Experts of a small language model: a variant of Muon for the experts, 619M tokens.
Below are experts of layer 8 (counted from 0) of a mixture-of-experts language model. Rows are named router (the router's row for the expert), gate (a neuron's input weights, with its number), up (a neuron's input weights, with its number), down (a neuron's output weights, with its number) and show model dimensions 0-159. Each number is 128 + 24 x the weight over its row's rms, rounded and kept within 0 to 255. Numbers have three digits each.
After each expert's rows: a language model's description of what the expert responds to. This comes from a sample of Wikipedia text that the model never trained on.

# expert 28
router:098120100148115154137154119133108127144123129142164147178120120160156148102169143139164107121110095168137130137089175085149107109178108130109177098101121150141150097150116112117112151099144115144121113099146132109113145143116116140121131121103102107132154134117177113100128122158176105131160117127147151115101133098166149158155097151127099175141092112138115145140137164164156146124146092088167117133126056108101113169079119124162126140105123120096115150102118098101144116131122101
gate1:137110108144137139109136098114149153083137140152145073114111115110146109143096140185162127097083114146116137089154144144145093139144172131118083144154117135174123124098112119094115150127116126095113161117100143127037119107159162179131101107145093142104145113146102104141107130110105129136127130111129099165110154179122117114080136136128161138115104148129098140160137139145143137093156187102137135124122089105100122130122137148110154150094110143123124111100166111145108149132115103
up1:108120116103129130120140136141141124097133120139152092125136098130134129067126137130126151129094147150083116118100138158088103126134153146095106105148134120097168168098134125096105159103136134089118124136107142119073125076169162196143114112148087153090161088128117103116123108114128148124125127104141099151072109175120133121127099164158180128115137103140131145146129121125146170076122126131125109101134087130109163148105099112160126122110116138139097106115154141138109146187104097
down1:095131121132113147097136135150133102135124108146102156113155131166101141119113164164143133150117097134185090120138099099131136181139130101125112146146125102100114116131120145172120142120152144164164111120121108120161115148129150120096121158110123092167114109111132161138134144100135104144146124088177125152146113071156092116138156120145142092139126118095171143173150113143141097116101096101121151123072099126124111119096093157081146118091151111110097157090136117142189132129095095
gate2:115098066069081167163140123154126116155088135112148115118125142122147116134112161143116096146096120111142132096125139134147150154120160083135113099144106111111118129127118125146135152099113170118105115117079128135144168162087109135110109154138104101088130112115157116141108175111138132149153155104105116194183159101119130162135137097133123143122154083157146172166144146132135119141097145147106096126131087115105127155138144110130119153142153138137068107096132125125130115139159093
up2:116114117125154097111160131165123108167154146122159145188146116147101143169124134112171121131133158110130149152134162176123159167118139092095154144113116127143140137145128109137137126085119129118138138112118184118127096096135081106175133100136112170090102100099155149177093157163110102161118126133079129108134121126121162114145114099171120127158170063108118122129143116145162111137119094113137124132126138135118076102166099105130122154118161113128168122098140140121158142119138105
down2:076124129156109133156169154091107151100154096168158132125128143126127165137096143119165119115131052123095126129123153066127110124113156152141140106126112122135102136159168084126095122137161115130094087141135126157157124112101130141132135148101115114108131149136155144142091150138154152129114126129116152161111145146123102105094130128066127108122122165129137067122091100120134166081114106142149133123132120154129129082128159111123147135150091115124095125145178146123163143127108184
gate3:150162134154160092129134175128106196072125101122138046129138117158147156144128135129138171109165123082096112142110179127136115114133163141116129128118139131159116147116093140136155138121142134179124126123142145125128143112089130124127127148145169128153099130119105097132120102057131134116133143158081106129136134133122155132168168143111150128141108123129167095125142111120112093160151118083128106135105090112116125116111121127119146151142084114093076118126156151158116166127129166
up3:119106143147117134129140158147112169095122104151137101099155133132128104148130170125144129128153145078118162108100183190143092124103111134126123126151124116183173128147083126145140111129175107164184134101123140100140127087107122092116101168129136138117136122139136097129131095113147132125128168118058115138092109140113122094144167132125136134174160114176162079140130137101122131110137118105109112142105126088094113165086134123128131138111116129117073155170139135141128142118126121
down3:079175141079115110133092114116135144100127120143103093069163088092140091136132130118114153116114121134177153116141152096142168150125171119144156128112102144133125156112154117164110116130108106143133111141131119156145129092153110137153095102100158128140100152146138141134131159129118153116110096123124120126151139097151173112127074122136113124105138123115095095102113153121175108117060158174120139090151117112136163116152120107103106123166107128123160134112078117078148146137134167
gate4:130182146193130090145129104116137114151089138093158118112148140136101115118141108117173177159094128138114175149104123133140141150134137123134127108123169137113159080137129113091163138132123124096106086115136135124140082149141139151146170089078162113120126106133068078124093117144103150149110131115070135155127102129141134116123142127151127133167160116120149080145071122131150138119120145117149152110154125121143115128142171138099117132114086134103174147123125173128135137138156145
up4:155117141118114153131146147157108129141112079119144107087115108098161144075126182136113091138160137169123135104119135125129146148136140157133117167098136181103115136111113126163083127110138133157148097091145175127120098132089117120165137157104135108168119120096132140117126155122137134141109103105130115142099106145084188126152103138118143111092119135074090067109095138154146175161142140124119150112131184144132106132110161112126129152177144123139129112139101110087129139102118113
down4:169137132126139171118131072103160102111157136099099151143102112138110101144092094102116119107143184154114092136100125130139150164125129093140168121163111163122115159128098131136101138097085142133067131127102116152162139078200157129122126110149148116143110160114114125102119157149126104137121117157148135114139120140095143101108155109151094152111156118144120137149142120075111133113172126158135129132079133114162145114165066148130139137120132137077141133137154112137108128132137097
Description: Infobox line bullets. Dash bullets and line breaks that begin a new field line in infoboxes and lists, such as "- Country:", "- Elevation:", "- • Total".

# expert 27
router:123170132131113077125101129134103138161130119141168123129158097105146094116140126127115127144090149144130157098134184093169092174117122091155107070137142147137082097110132153137156114143161115180130123089118159146119089134161076143128102140100120076083156090131152155124144128143168137145178109139113123137108125171137130166151129161123124156121132136139124091117123114141123159106134099139150120150112086122137127172133144089113104140105166114135161116110120110147121165135119119
gate0:121129146156149162164131160137126103159138136135115143161153123136126114100093081136129123096125115120087121091180103123176142147096128158143095143103131145117153115114173129086132123139100124105100113140141125100109112148097127126152146087120096121134141156053128166125167099168142165112113131108114135121099122105152159125148141148107133130132140108105114124155102148146128084153088148162139153116137153123088148123125168117194070073142099160154146120140120121120120097104123122
up0:094207138111099130151138084132103155149094139131127101133105140138134126153165166113140100152106156153171142115134139117105103115101183110110121129109098136115061134129135128137127130158110129131106133130142100143135176081160134148127131179124136144135154103180119120123078162133108144136142092122106097150115115155098115128093099111104140146102103128153099159102095133104093177098132124092121137142108117116116123142108086167088173140115127139147125129101166136132114148160145133
down0:149105115095117123103147141129133129153107122152103155112089156143157133124096121096119141115147172102150063086135090097139148159131109105176136152095085093122110139096138120113129111108158113133165094146141128126138136134144165127139137099147103089142145106093130130124139168073128121097143134090131134169143138123094126111121147140141091184103124134118145163096125127166135105162105149120161139142133129154182151135137124159116100138082094101103130093141117113151138083111145179
gate1:113128116088100130110112113144137104142119139113124135122125161171091131092122160145140167185127151164153147160152148116119072145140105108126136157107136091136096187108143130148091128159142094101116109153125111133144130134128138153138126145123129130122108120146115132168178128073136153121135154101134120116143093117141079131128139117089162155160117092120146137169136085089122119156143140126143109123121139129116123096151143050120100132143159122174170109062121154121107152143157133
up1:135111118138103135122117121135073165168104104116189124092118134144169131110139068138147160143178089106112069163110118141178140145139111139129109114155167144083147125117135147119136155106100136175104133147118167125124129125134088116133097138143124156153144091100125118138135141141119144096138158129090132152143133151123110092141099125127122125139068144112126129126100124132153137142104127132103133138091114141082149151117109128104133089161160084094085141106097094079124132165111133
down1:129159121058130106147150140114107148139104143143133162168104088140134120156099071074138157116135155131107105102121149131112153132155141102094120099144123111140125107143134120084106146093155118149145136123155150108105120124122150125159143120116074127182085128126103130085152136145104113151146085117120141124127128124189120086115138123174134099130144152096162138105145148110113140151123123061108104149128107130139130155064127145165133120144155136145100087105100126093134139157118125
gate2:115119128127183164141111149131116116118096164108112128149140156123105156163115116150121155153129127126138125095113152116125160088125101140115107138104157120123118141182128174142174138148140147164159120088069091079086158121140099107105143156144085122138135108173149102118099130147115172163146097101133147092092165118155130147108135185114119139108110113100094142134111131146136097133169135131099152123098115119150120133091123115096128135120132133181160137131138094147161092117148157
up2:128089161116160149095089167126166123123140136112122090124149149121159104155093099167087135142172149177149120149098136102100147103133136090129154131086125152087122113131091164088161170127141139132168122096076138111126113116124123084098125163138090149141115131145112136127158106127155153140131124122092109170120158147074121156126181176123124135161122114141120171122157107137136104173160125124139127105117122128156110105120101183120119139148117134162121115123144125141153152118148125
down2:157140127131129140116105124091134119130116102140117150138104089203112137148130116086091147099122115126159128139175160162163134147141129133136113079125151105125116139125114132159137118131126131107112102079162132142123155130104131184128147164130110150171176130124143121107074143150141162129123134141132149113134129106142118152091147164110136128082124153152135090121143160090109126111169191148119069115155123119088106153143109131108069111151134147107118150102118106131131092120164085
gate3:153128148146114116102098132103079164180107133140090115119104151130151087176146103121110144130132117186119138093091142100120106112161106088126127089143113139140087133114122137117115149111139134113135162190116153121157119155118155155142087168104125103116102129138130100141106143150098149130091113168123095088132119119138090123097142125123132107089138138101126129147133143111099094116047120127113160119138143176086146146120133183111160155113116151142124113125100132130164141117134152
up3:110136130075141139142138141141156109087182145116158151163164079119110158114107137123131124138148161056138131162172108135106140139098165128142135174122153140130173107121115098123136116136126138106118101107130127121107104117139085117113158087141116170149149156105123121136191112103152123113139165089102127171130147119103161110141139086137138137160130130161132156125142142139146135116184139125163110168135126123166075099135132089141112114160157121114132138115135136124086113103126088
down3:163103108108131157143152122121140145118118097139158146167131093091124123116151159155108129136141172114186094134172100101099151120119151111139145144100156128083170126130156125164116140098135138130112107136153136134091118105143106146139114130126139135173129119133090120141164116065115151114124119150086155132098042108101171087115129085116111113140107105112156145155129142169155153160132114124115149130113129149124084143094145141116129119165113144151116085125163161133110110141134162
Description: Wiki section headings. Equals-sign markers opening or closing section headings such as ==Early life==, ===Doubles===, ==Awards==, usually right after a blank line.

# expert 15
router:128154137162131114120084124082120145102122110137139129144183113120106101172151125087117141185153130126159097155084164092178186149145125135097122121159126081164108094133143113128131152149108142089130119153122122148089121128157138128161110151139125115159144100132145146118199138116116132089166129092150103113126095089135134095117121126115123115098135103166137153127119114119143131120136141160097149099127144146066122130109113159117146142108098105120114156135161122147102127165150164
gate1:127108143156144136167094118158126156087117115138117163134123109168135095139125084126108093116132132122157079085114094138116102129134126169106073146154117095100109119150142123098108109133149148126113125145105160114107150148110107110114111106119152140136108105159152150128161103122128107075105119115169144118143126135135200201121146127143158095151080105101113144129099111126132114104146125170127175119155133114156145115181143162103186106153122142141144150138114098131131156121121125
up1:143125094115127110139129116132148147114133119150128081136108112155115108112146110109099124151071140161172167137080120134107146168138123099094079119087101141130125131101133124172046153158141126114086160129124114086139098134143124132149173135144131106090153119129115133087137073105113113075142128140104120108161102133105108146129119145157170109147157148119122147130091162099157139102149101145126148098094120129140131120128157145141153155145102117148124135134080149166129147156101105
down1:145159109112118150107146148110155143116143116148156108177138131128147114148116143088121123132110127176164080170108139138111195144151153102102162137115131127078087087137127127116086155098144117135145090151132153146133128124136134107095140105100089130111137118114139192156147142115123106103122109154128123113132119149105168157160160137078165159142106096109118093137118113107134152154183133139108123136126077121118131095099112136085112136129167141147124130100141104171155126115172134
gate2:193137076154125119115144144150094126122102118126139136147107127102126126110138100140110095122140066163132146141110090131142123119165144132096131119116182146137144135144120117107147157130165108133115121112160125163131111135107094096163175117131111109078161114168085119118141150150113135130158088098132161162150144107108141104103151109074117060141128133127104119117101112120070129161131094121134120090108120127127102136125121138122130109163112102120127184116163156113100138165157153
up2:118152179136130098135109147129187139076086081175059140144105118201158111147132108129121128163116144096115110091111139124134090135120133122153134151138136140171135139098116123117105105125117151136132146127102151112151135132163129140097106163111151153126096180125141162120129090145120103139120119136133134084110141110129125159172124111129115143161128131112133117123111110130161130110146149155124128111148170123167139110147114057100112122126132136148155099143178087149166092114129119
down2:107158127121151119148145106128150111131134128125123171086087149105106106089116117156158156110124154098083141149090176115142123144112187139113136143129111119146096092150135117119110150155124108151138069130180117115144140151152091112136132166113118146123108105147162101122120111130122136158123138119118123106132086135122134131094132152106090117124137127118152142138165150165127074099103077108111107093139124161122104178145177123106111162133136164145128133124108118136103083118089058
gate3:087126163129123133116119140111092110107166108155092103162142108098131110117127148144102122121124100150100092131118106146164112143101125147115107144166134109170095072160148142115160061140077111119158078128138085152113139132105130133108122131140141142134148120139143116136113142141097150108127114146158161139136069077116107083114100146097107103169131137162179125132141161102154115110128141114119110117117128099136167124131142128108142127156093106135127107126175124172063151144120132
up3:159192117127154134138125144120098159157159163108151110112161115121093104155127100149140141110139130110179172143185110122118165138112098163130117109129171125137095099121087125105120140147155141074162094115146114155098138151150136131142129139099118101156118145141090140130129132123126116171124150110121112174156155088147100130135167094133152133151095129129156169196126144117139139097141125126077126136132135115177111106097119095139157169123123160118123123123083140106148114134101133
down3:129059105123115097120143116138139146100102124125127170116117128091091100133181133139181130129151102117085123096143096136144139140127136157155109137166138140082133115135128129144105165146153139099148134106136116105110121129081121111124165174123145089135096156136109154145101148119146119143142114176159139094140126127169133161154116169087136108094109117142092102083150141105164111156152151158152124113136165100119117172123111169142133142175138140133107161152140090138137075125119123
gate4:128138155134104130145130107126132142111147159092147102126132132131106118125155140100126185149148089118135133185127112142137155111132136128160171141119132112074084127132128100101171081131064069144133119116148092123127135096100127147123124156112099159160117174147101136113152152125119143159119121161156126174126101130110153103135108116150146142158075117100110147106102120160145142173113117144151099138118123106164101112129169108098153131123144163085126106118089129129115153100156177
up4:090142163124164144157084118127119122156113143136140115143111077109063150133175163102127143154125161122125089170154179130087144127127123154158127132098091147111137121132138129103109118124112129130107135133112124125104130127140150133113157133123157145116105158112130144116154154133163131106122115129116136139139139096118113098141124134150102107136103182085141093121069141107078124158143068132120114186113148153128118165100107157089126161125099167129127121177126128119082115165172120
down4:108171160146117143126066158141144153104143118158129133114116111104126153126098120100148124063109132103130106124125142150098112172129132184149143151109096107116095118141128138091115127086125192145116154120156064114114098131130099098094107148144129125057087168088157146092119111133114120117143111134134100135121082134135124149134125135135121150140137147102202120149105103143094116111123112113132066118155132141143134119127136153129122150130126118113153139131076121117129127169134139
Description: Verb stems after subjects. First pieces of verbs split after a subject or auxiliary in narrative prose, like at-tract, ret-aliated, sw-apped, en-joyed, plus words like that, said.

# expert 35
router:127111110090142112173156142107134139110157103129142154091178121086138111092166084104113174118155134123153190144109141102103135057152140123144116086121124179110108111161166155103104176125148114109083110125129149124152160107152128147110102142110097121139124126120117118159139133104140154135092112105154148150169112125168162118090135134131136101138103131137140169154128136143129125101147144102132149071101133082163145130109150134150126090148153169153135127124118156114126124136122136
gate0:115113164144135135121155147106130126068103151100134104085124088151113138093114139116106124127158096107128118144146145167146110115159154124150114132187085121164109167203082094106141138106127120150127109127135160086114098087134125101104137132130142104126140121107116139128157152127142121123143127119119109174169121167073134147144147161121116092125076127126131151096089155100131136137104114107162125158134128095133159152129094172120150127098118155082165150119101140101114148137127135
up0:130086133117120155108111146138174107107086095133123120065133148155114065159143127122137130136095153127117112117158120112099104136125140165137153153123176161117153170117178141138140127131128096143030104119110139136092146119105121145155149129121126141127154146146136153135134106143153135124127111151135111107069117077155111139175138137129101113092140129110106105095142139127086115140096120146088136141095135128097149134102143116133122115177164128167102114146136151118136117151142089
down0:197119124131111118143106147134144146158122121138159094124102131116114121141162115105193170121150111109057152093129132137145138104079137104117152101126155146141163119114114151102131098123129086103172169099141093129137147135125135192148129172145104129148118107124116139127098104110142118152054134129126141103113136122160147158152125113126119148126128144127150168141166122136169142129115131152171112159102100095113129141152141147125139109116170155134147099102159082129139134102106159
gate1:134105135114130116168131093135119127146149125114147182128160104118138096110141104093156114140149128129148121111099121105111125151143131086138083096066124153137159141127110108112117138131038151103109140162125129130160126141180176162174155111124107109119095101161152115136138105150152136104140168120141115122150106152147173140150080153110155164188158128156145151144182130113162121142125126126161130125148104112122107094139131150120123114139124119148144130114067110100142135119140125
up1:127132121093115126126146133109127137102126121133144106104133103139122148115077142168106138106152142170091126148115147138124145137112164125097166161150157138110109157110133159119107147110131120165136098079138116109116101105128079117093145118147133122157125128136104154131116141138075080104145095143123147140092140146135134113123107140200132134120146173107124127113066067102103128127102147145127123098073088113145122107124141146079137144156121135125047158102123130146140130141171153
down1:120133137134131116131148124117116132145100156061146100158127131138117142153144155130144063148112189126129142121161119076144129147152125135127066108109150119148120137131127160121160119112132162125150133112137087134088154139108163150165167133158103139109132157104136076145149108110175114167095148132128146158124145121122096076161118091179148118165128118109131120133118125143139111155165151120146140117139147179134138141119117156162088179150114173161167130113118130125132126138166145
gate2:145156165168120148092141187137116117093119126114122172133149167107107128111117135122152178089128104128124146119152123103151127113123083096126111119094153123114120119171120120133145131109126062141102145127173111125159125114181135135140138122173147107124111122178148128178116128084116082136154152157121111158124176119131116117125157152092135154133124134109130139108126186151144171127130150113111166148136139093140132124143094121090086127141168122156098127131145086107116135108078128
up2:084132175152125100119113140130171109114108152087119155114114117084116161120082118162120144135116075101127120126122138119120162142092117098126206143162128112095136149139126150120150111121177133134161131101097082155136133130121151165148145151133130105127130149138127089128101113156101080089102118150148168137099161121142112098154130149162189098133089131149162127119137152126132138133114123138124122163119149120159122139131116162109109129179144140103122104116129121082089165128092145
down2:140132101081146141165091096115105063149140156105118124154125157134152140105078133156134121163126141118131123139142122089118102105106125119124131150088106112103084126117100150108095137164126113101136165118148117125095059105118105127143119144120138170138096146132144113127130121112156090101098155134143146106133164163137169184113135087128087119173090135110106196123151116083129119138098127094137141149106128127127143114096132130124110110119162140118100167143135159135125127077132135
gate3:067180123145125148122165110154089137139116144189139139106120119111119096135141174110135125139100107107132122089180142102090078125127132132115172171138116127107146106130150114127110114154138134087103128097128116164140176131144141114128141097091108133113136155112112132120109138099138138126175114160167121109124135120109132118089151121129131155156170103134100153146156111131140030130088126121122121114117120153108109160087089126104106119127157129121127110149168122142100147102102144
up3:102138144113114143141184118097103120144094154113083128140078122146098133108153132162168145148133143179127144117158125122112157121154070111149133127164160192114158123136128145125083141140136096091128131112125119170105157119132134079116141143119122143139171164108139119117087168130144124164150120140127138189117107090133124102153133164100150112112172111084110164096140111128181092160129116128155105167142115130149119113125102101140093126122143151122118142121151109094129110140130110
down3:165110128132113143146143128096174162126155130116126100156134073139132138120109137134109122123099138122125114141164147101097131142126152122162123088087165110157122122136118152160129109149123108121181085124138124134140128143116152112146069112146165116119058120139087102113153152108100153164134113106122140074130133150116139187135168131089174070122150120119136102118096087108094144126165133155126157159134141114124096151148175122141076162123133113130121109114120131147161121117116155
Description: St letter cluster. Word-internal or initial st, St, trans, ost pieces in names and words, like Kronstadt, Bristol, Transnational, stomach, often German or Scandinavian names.

# expert 39
router:123126167138112152107128152121102137110149099119131136086104135096127132133145136138084125091139135120096084151105140164125125164140107111073134082154124123105143135139169117129146135153140125086139131080114101125123116119168073115149106103146165126155115133118147187167162107152171124118112125098164106145099129173116155126123140121135142110131118129156177164105152112146135100122115148129135179169147115120149082145115127090154124129097135120101175105104088156149170142150159148
gate0:131115167148098107170116159124095158113097121145172120109157141131163076128109103144103126116095112119122155095116126124129087138122146134097128177099122122133084151141117140122129156180136111127118155108143109155153117116197142150126120158094190150089122128141105115137126126089079150162152105089109159169137110151162128099086130141110134136132142151137140114115145151133133143130108138108115128122100170183165135079179141118120154132130131144144123122122184107127116120102122144
up0:127163129143101125132114135126108094135103120112136107156155207144133161133148109146173178084102129116167141178149139089098129112159162134124207137117104141155126177132138125100126145137161132075147151116120081106126127097110126135113141141121115112159158138162125079166109144135111112144130125134136129117119126114144134108128107116154154119139058102103122140108147148124142122150098097089088160154150118116101130135129127109109115183126106136119144153132120123119135175088123143
down0:136119115126139053148117155155141158138117123150140102113105139093166191123133121149142100135165112143153130113130135106072143150108119113162154088136134128129110136151169143114115111159173104142137156176130114119175121128094150171136109104133123158134133096110104111132127154137151077137125103137125149128145160110129128078119103138142132130111173180123132131122132130124087133169103158159173145155087136174137140116141105123156136171127085134127100110100126130128073153139108105
gate1:159153137122102147163103157116106111118126106129146107133107116112141091108155095112115115123069144131146141116095147163136169142100167163146095085147174132116130100135100115176108110118079127135099183124166112118144111130129145128142113188107167110066130102123110072139102121124144171099090129121174123129122140152151152147146137149154156104127134131124088112141138120165073124081158113125159168141128113146121110143136099102131120158137157116114124154122105137139150127139123114
up1:127090160102099143133148154124114092148152112163120073150158170168148107098174136126127105115119160162120146151109100149173066111095174128104126125143136115188108135101147109088119162124104156141109111141164117141142132122151160094126120157113152119120117091150137120119129131114121155153071146121134102137124125134143094141133112129133153094129071122143113089125125144116067145121119129150141096125141137144128127169117097145154077136119164090080129139100148132118102144117112117
down1:120117191136134125098145075129123113105137105145141118108115109114110105134119143137108090112156082099093079113139118147110139090127110112153152117119122110155101134137115117128142123109117149117095171094092149124124180180135121109114091187141126138112128190126128115127116133118129123096135079138123105088086136155157130102170064092129138123148146095121175119111127137097160142118131163144141116119178141162109137129114113099123179100125162119126141114117105138133151156148163142
gate2:143110153140094150107130128169110102113116149097111133100124167102143143140146132109124156060158103140156160129104111058157117148088130107099132156139146135129126156120171069137147155166119136100143099162153089099172133117129156121114134123123093133095127120189082130173114139123133149137159074115164135108148100122138114118110110122145130101148092157144126120096103136126135108119124122092118140097121117140124133109115104177099132166109109120147163095157113113107145100105121152
up2:144134107123142103138116128105157133123130082141151096187139129114100091116136140103164112140126125076139121076114142127087166100162157116151103089115124106125144114108079128109136126114174097137116140103117144148073133149111126140145152117111151144160150161153149170098146115112141102135120175156098088102111140145112132134174116136133108152121160105098088100164144129115149152138122119172132157177142120128129117118092135067138127105153143141146119173091153145108111144162116105
down2:149160111111108120109113131139106148111166118162141116120153111099104136151112105143115155141116144122162095143132143171160112100142177144141177109070132124177150167093139111136144140145139175128165101108130110153149154137125116133095143131080126129143146140149151134133074121143115142143137112065108173161131087098180102183122168126173131137136136084133122105136150163157141156104098143117111129135106165091131164099141118115161160136120132115147139121135155129134149123162123147
gate3:122139132126114147088081115100121136118086137118099132131140129155158124117090134158114142137090120133156099148091093116111157117127145128131134146167149146136124124126123138121127123107099131093145099105151103128118136105100117123136140146112135129176127177133122127144136128123138125080156116111179105129084107118130150075150122122102103128153090149181143145160113152173158150141126089150113154112114160172171116067139154155113112142105088083097103129121130129099081112182084162
up3:105138102127110162082126146128106134124099142135152116144120149160149128111126093159090132133137133167136129127144097105102161121139108125120121161133172103114176114095169130128113130150169137115120105160137139105135153090142126134165180151160081153131123135102110123167133151144202145161162122120148178144141104199115124121133120106130164141132132145167104113116136084155115159170122114168128131187134149131135097130130122114100171125106141148107139128127157134078105115125104139
down3:123154093141127112143106114055146149153112108109128106138084134098114148083131172144099148142137107112137137109121115106150146138116149151133142092108132115124079150111148115160159132059110075165119099119108180126124158122110161141120125066132114126131141120142133096131117147109149171147141107077111129132134119159142131128107143137132067090120148121099118145139131130123111093099143121123116117114141104115101110171091159123097116135127103124178083141144112132100086141107124078
Description: Line breaks in structure. Newline tokens after headings, table rows and paragraph ends, especially before list dashes or table pipes, e.g. after ==See also== or a row's closing |.

# expert 61
router:110174154151130170143133100154113115136142147125105106094090099111111193133098121120165124099143104153095114136110115119113119130117145168106093114074105110111158133148119149121131085107169120164095126086130125154148092117112087111167108146144105118133095151115131127143123145139099166099134148113153157146120181172126162135165157150124135153128112117092134138164142122126148113144104143142131110134092133123165081170100118111141119102073137116141134177139137136119151150177102128
gate0:095111121135119105110125130127106159115116123091091140109114097146153077099103154115143142140148091125116101146149120212112145138163119091165166148138147141138115110118157127119136103086158145110138127103158116175098136118091112121126156126122120130129131124112156098099086108108109116095138125122140193191121126151102104128123126152151112152108073135100130159121126127142129141108141124170114125197167136107127124124126093115107150171108098112150121103111138102095109137127149172
up0:154122101123089101130124121107118153121095131099123132084116155135122125130110133134128133123100078108153125159176112197104186150127123105170121126127135142110122131122127164123114153109143113127105148098160131136109149093079092134124114110172147124147117067116142126132122103131128136106119114112128131125137160136135149113144153153117104127126132142111127164114145153134129142103126158169135124214151145080095172112124122109122155131087083146122083089142142112083134157152183102
down0:104147169145116129160110157155134123149117160170135112141111157134102159130111166142114143151166129120079091112109145153118129135113118179143121126159098135137120162124145103093137152140140136132132080129118151127126124149168117126116169078162104101121114190172106105116117105105138106126125110116123095124134127162067155154106114109104131146146140109118144119135152179089091101116130116118136097091140163133154123140119100088145140154153153087093138085133128117091082134080136109
gate1:136130135165153107133148133137132174116092130106145116136096188164172111135123086112121157121107133122141098119107096145146111118122121172194145102094125103095147128126140094117144098119169154128138172144177182152111158123094120148078159140137138112115112117100137139111132132129119159160103098157140116117131130174164096120118111126117133135098068105173130123149135106107155168146136100117113130113137106122157141114157081114104111155127141116107125132074143129111108162140094151
up1:118115084127117131129086128155123139147138113090119140133106166117145123127134113129131132111105154118129124165130154163145135098132096084137145195111129109109101155140185106150135141147140143103163139142123153115132107168148129145101154186111136114075114134155118165171124118114162148140099085124185156105183117096156107169137129098106167105140127143079115102114168114117136115153155148140113144126156111135133086081144167141098097125103164128097105121119127132111149138142133145
down1:116138147091111102138127101122137096141122205116134091108126116122140144110128159120119116123150130156057125101159144140062148150105094097151107072139144111135116149110108142111129127142124126101092185115155119153167122102142092188162114161125093140148147098096111097139126116124100107129166111094097136139099104157108132135160144133133099134096149089127131127107141123104141109139119071124124092113111130152085098145146121152136134138136125149158153172108115124130151102133105110
gate2:158082135157140100127106115129132157149101120162129132144158186129141141136107136140123154113101146118145165140141135130096153081130151180131115124155151104118109147131105110138081155114144090133118053119114166162135162132079161144121112145130130137145153151137122155101134137147092141098117159147109138127158127138140113150155132128066142154159126119124111129180125145158090129121063151122123118150150140139129079107128100098082115153118115116128140109104144083086130092091119135
up2:147144101112132153084115059151147151136171127154153100135102139113148137138129133126142121151141106142144077147132126076137143189105114127178121131134131140113133099145193152137131156118130087094094117094117128126134136129138094104099128151096094147153149062114149107182137138106144107130130142127101136109108111125136171141136121156117133130173122094134126145116115095128079173143115074153154158129154131097136091128122127127146114111147161160159127121097136116149150163123155117
down2:144129129191109114105107128131131095135119116156107158118118079174119123120107164120128131117129135123129105165167107142099120146127124166106154105132154108122122181109138072100151137119088112094111134114160107166100139108136125140139172092107104102143154155119137113134114126111148163153143151144121153167118081133077126114083109127147117130127116146170106168094128120162121164102127134123095169183138122135096098150101113107102158152128090113092107149122121110148160161128142168
gate3:073127125165102138078169160131116101120107109135150117152107119148147114144119135041155119121108123101078146130112141116151137148120098137077106123150105130134121105103118082187083142167132117147110158125143119129131096146102140088120138096121156134127140186165141088135089112106114097114107148114073109125151116144108143123120088140129144110083169088121103153097157088127111133142143104135163142092124107112127117102115111132115121131154125128111132104117140120085113130135132145
up3:119109148119118146130157086155118108090110128116087109131144101160129115140118149073114110143105100108082106128125114131108151090102132136074096104137127103117130125146118128144151123125109142119132134119119121147084139139131126094147108136155198115130158122115138093134140108147101135091073127130080142177178096144104094125124122140114125131103181114146089121120112126071145087156112163130161172128119106127138132099113104159116137171119102124117132066107133109072107157129128132
down3:087137141110134115141086120091147122098116110119108107146103148140150132161135127129141085107132170123135113133158110136153126139109128161108089123134131148136141105129108150105172107167116157154135127086139135086068104129154130128113109175128116125113103174152140142124118150137200100103093178137140133123076154143115158106132122128119137098140195171145133148140150155142132149088137110113099121120136105123098158139091160171168099139105097158109163128123131117137121105133086160
Description: Sentence-ending periods. Periods ending sentences or following initials and abbreviations, such as N. D., Mr., c., before the next capital word.